Experts of a small language model: 8 experts in each of 13 layers, 614M tokens.
Below are experts of layer 10 (counted from 0) of a mixture-of-experts language model. Rows are named up (a neuron's input weights, with its number), down (a neuron's output weights, with its number) and show model dimensions 256-383. Each number is 50 + 10 x the weight over its row's rms, rounded and kept within 0 to 99.
Before each expert's rows: "mostly gets" lists some tokens that are sent to it at least half of the time; "raises" lists some tokens whose logits its average output raises strongly, later layers aside. This comes from a sample of Wikipedia text that the model never trained on.

# expert 6
mostly gets: " time", " up", " part", " end", " age", " use"
raises: ",", " in", " to", " the", " and", " a"
up0:49 52 66 50 59 52 45 47 56 39 35 59 43 51 31 53 53 45 54 41 54 45 46 16 46 52 61 49 71 45 54 44 48 50 80 61 37 41 36 53 53 36 48 73 40 51 60 52 51 66 59 47 54 40 41 57 44 35 37 48 49 47 53 55 50 48 33 39 43 45 51 41 57 43 53 46 42 49 54 44 44 37 42 47 38 29 36 58 55 48 63 65 67 55 65 50 68 48 59 52 47 58 35 63 64 57 51 52 61 50 60 47 57 28 31 51 51 40 45 47 36 53 50 53 53 39 53 57
down0:57 46 53 63 45 41 39 52 54 41 49 43 42 55 59 50 66 38 31 42 26 62 58 46 54 40 40 30 54 63 40 60 39 50 24 88 55 50 51 56 64 54 50 45 47 46 54 40 49 58 59 50 71 47 49 56 57 43 47 60 71 33 39 55 57 60 43 45 55 51 45 50 57 43 37 49 42 48 46 38 34 67 64 31 50 51 61 43 49 70 48 50 57 63 32 49 40 65 68 46 66 44 45 40 61 60 41 70 48 64 57 49 31 57 46 55 49 51 42 71 42 48 48 35 45 40 62 46

# expert 7
mostly gets: "==\n", " ==\n", "===\n", ".\n\n", " ===\n", "201"
raises: "===", "201", "==", "202", "199", "The"
up0:54 48 38 57 49 56 43 46 42 46 64 51 60 33 40 71 53 67 51 41 41 74 63 52 64 48 41 45 54 51 66 48 43 46 55 42 35 40 54 46 50 33 39 62 41 69 32 41 75 58 58 67 58 50 49 63 44 55 57 54 42 42 57 47 57 40 56 47 50 43 35 37 30 50 37 56 56 62 61 55 59 62 34 36 61 53 52 47 55 66 54 40 41 58 60 43 47 50 46 66 45 38 44 76 56 52 73 51 57 53 50 60 60 63 60 43 53 35 63 52 61 62 41 35 52 36 49 49
down0:43 48 41 43 48 60 36 64 53 54 50 49 73 40 47 63 40 52 49 46 51 51 61 37 53 40 50 26 57 56 55 42 52 54 58 58 52 61 43 40 29 38 62 48 59 66 64 57 43 52 54 55 40 42 58 54 50 53 51 50 39 50 54 51 49 56 60 55 52 43 43 33 32 59 59 72 47 62 46 39 57 65 56 48 61 54 46 51 49 55 37 53 39 48 64 50 54 56 52 58 36 42 57 44 45 50 64 62 38 42 63 36 30 38 43 50 44 46 55 55 49 53 51 46 53 30 47 30

# expert 0
mostly gets: " in", "In", " during", " In", "On", "born"
raises: " ", " order", " addition"
up0:40 31 58 45 44 47 44 30 61 59 58 35 43 37 52 27 52 37 38 50 41 58 46 48 57 59 34 51 32 36 49 48 50 50 59 45 67 36 53 36 53 37 57 62 58 49 41 37 43 45 37 52 57 48 62 50 59 43 67 41 40 42 58 43 60 56 47 47 49 72 35 50 50 62 50 65 48 55 47 47 54 58 20 63 41 54 48 63 46 41 37 56 64 32 63 61 67 34 60 61 46 71 38 59 47 55 25 44 47 42 60 66 61 65 54 43 52 65 62 39 65 58 59 67 46 47 40 45
down0:53 37 46 73 44 57 46 54 53 48 59 60 64 63 52 40 61 65 67 59 41 43 47 60 64 40 58 41 67 48 50 40 34 54 48 53 54 47 55 28 58 67 54 33 42 45 47 40 56 47 60 59 60 35 50 37 56 41 47 50 54 53 62 28 73 41 41 50 54 47 67 46 53 41 50 42 51 48 35 60 53 40 60 42 58 53 45 53 43 48 35 55 71 57 53 38 36 46 46 71 51 44 37 39 32 27 57 40 52 53 55 42 37 52 47 36 29 38 45 40 54 45 44 41 40 51 41 50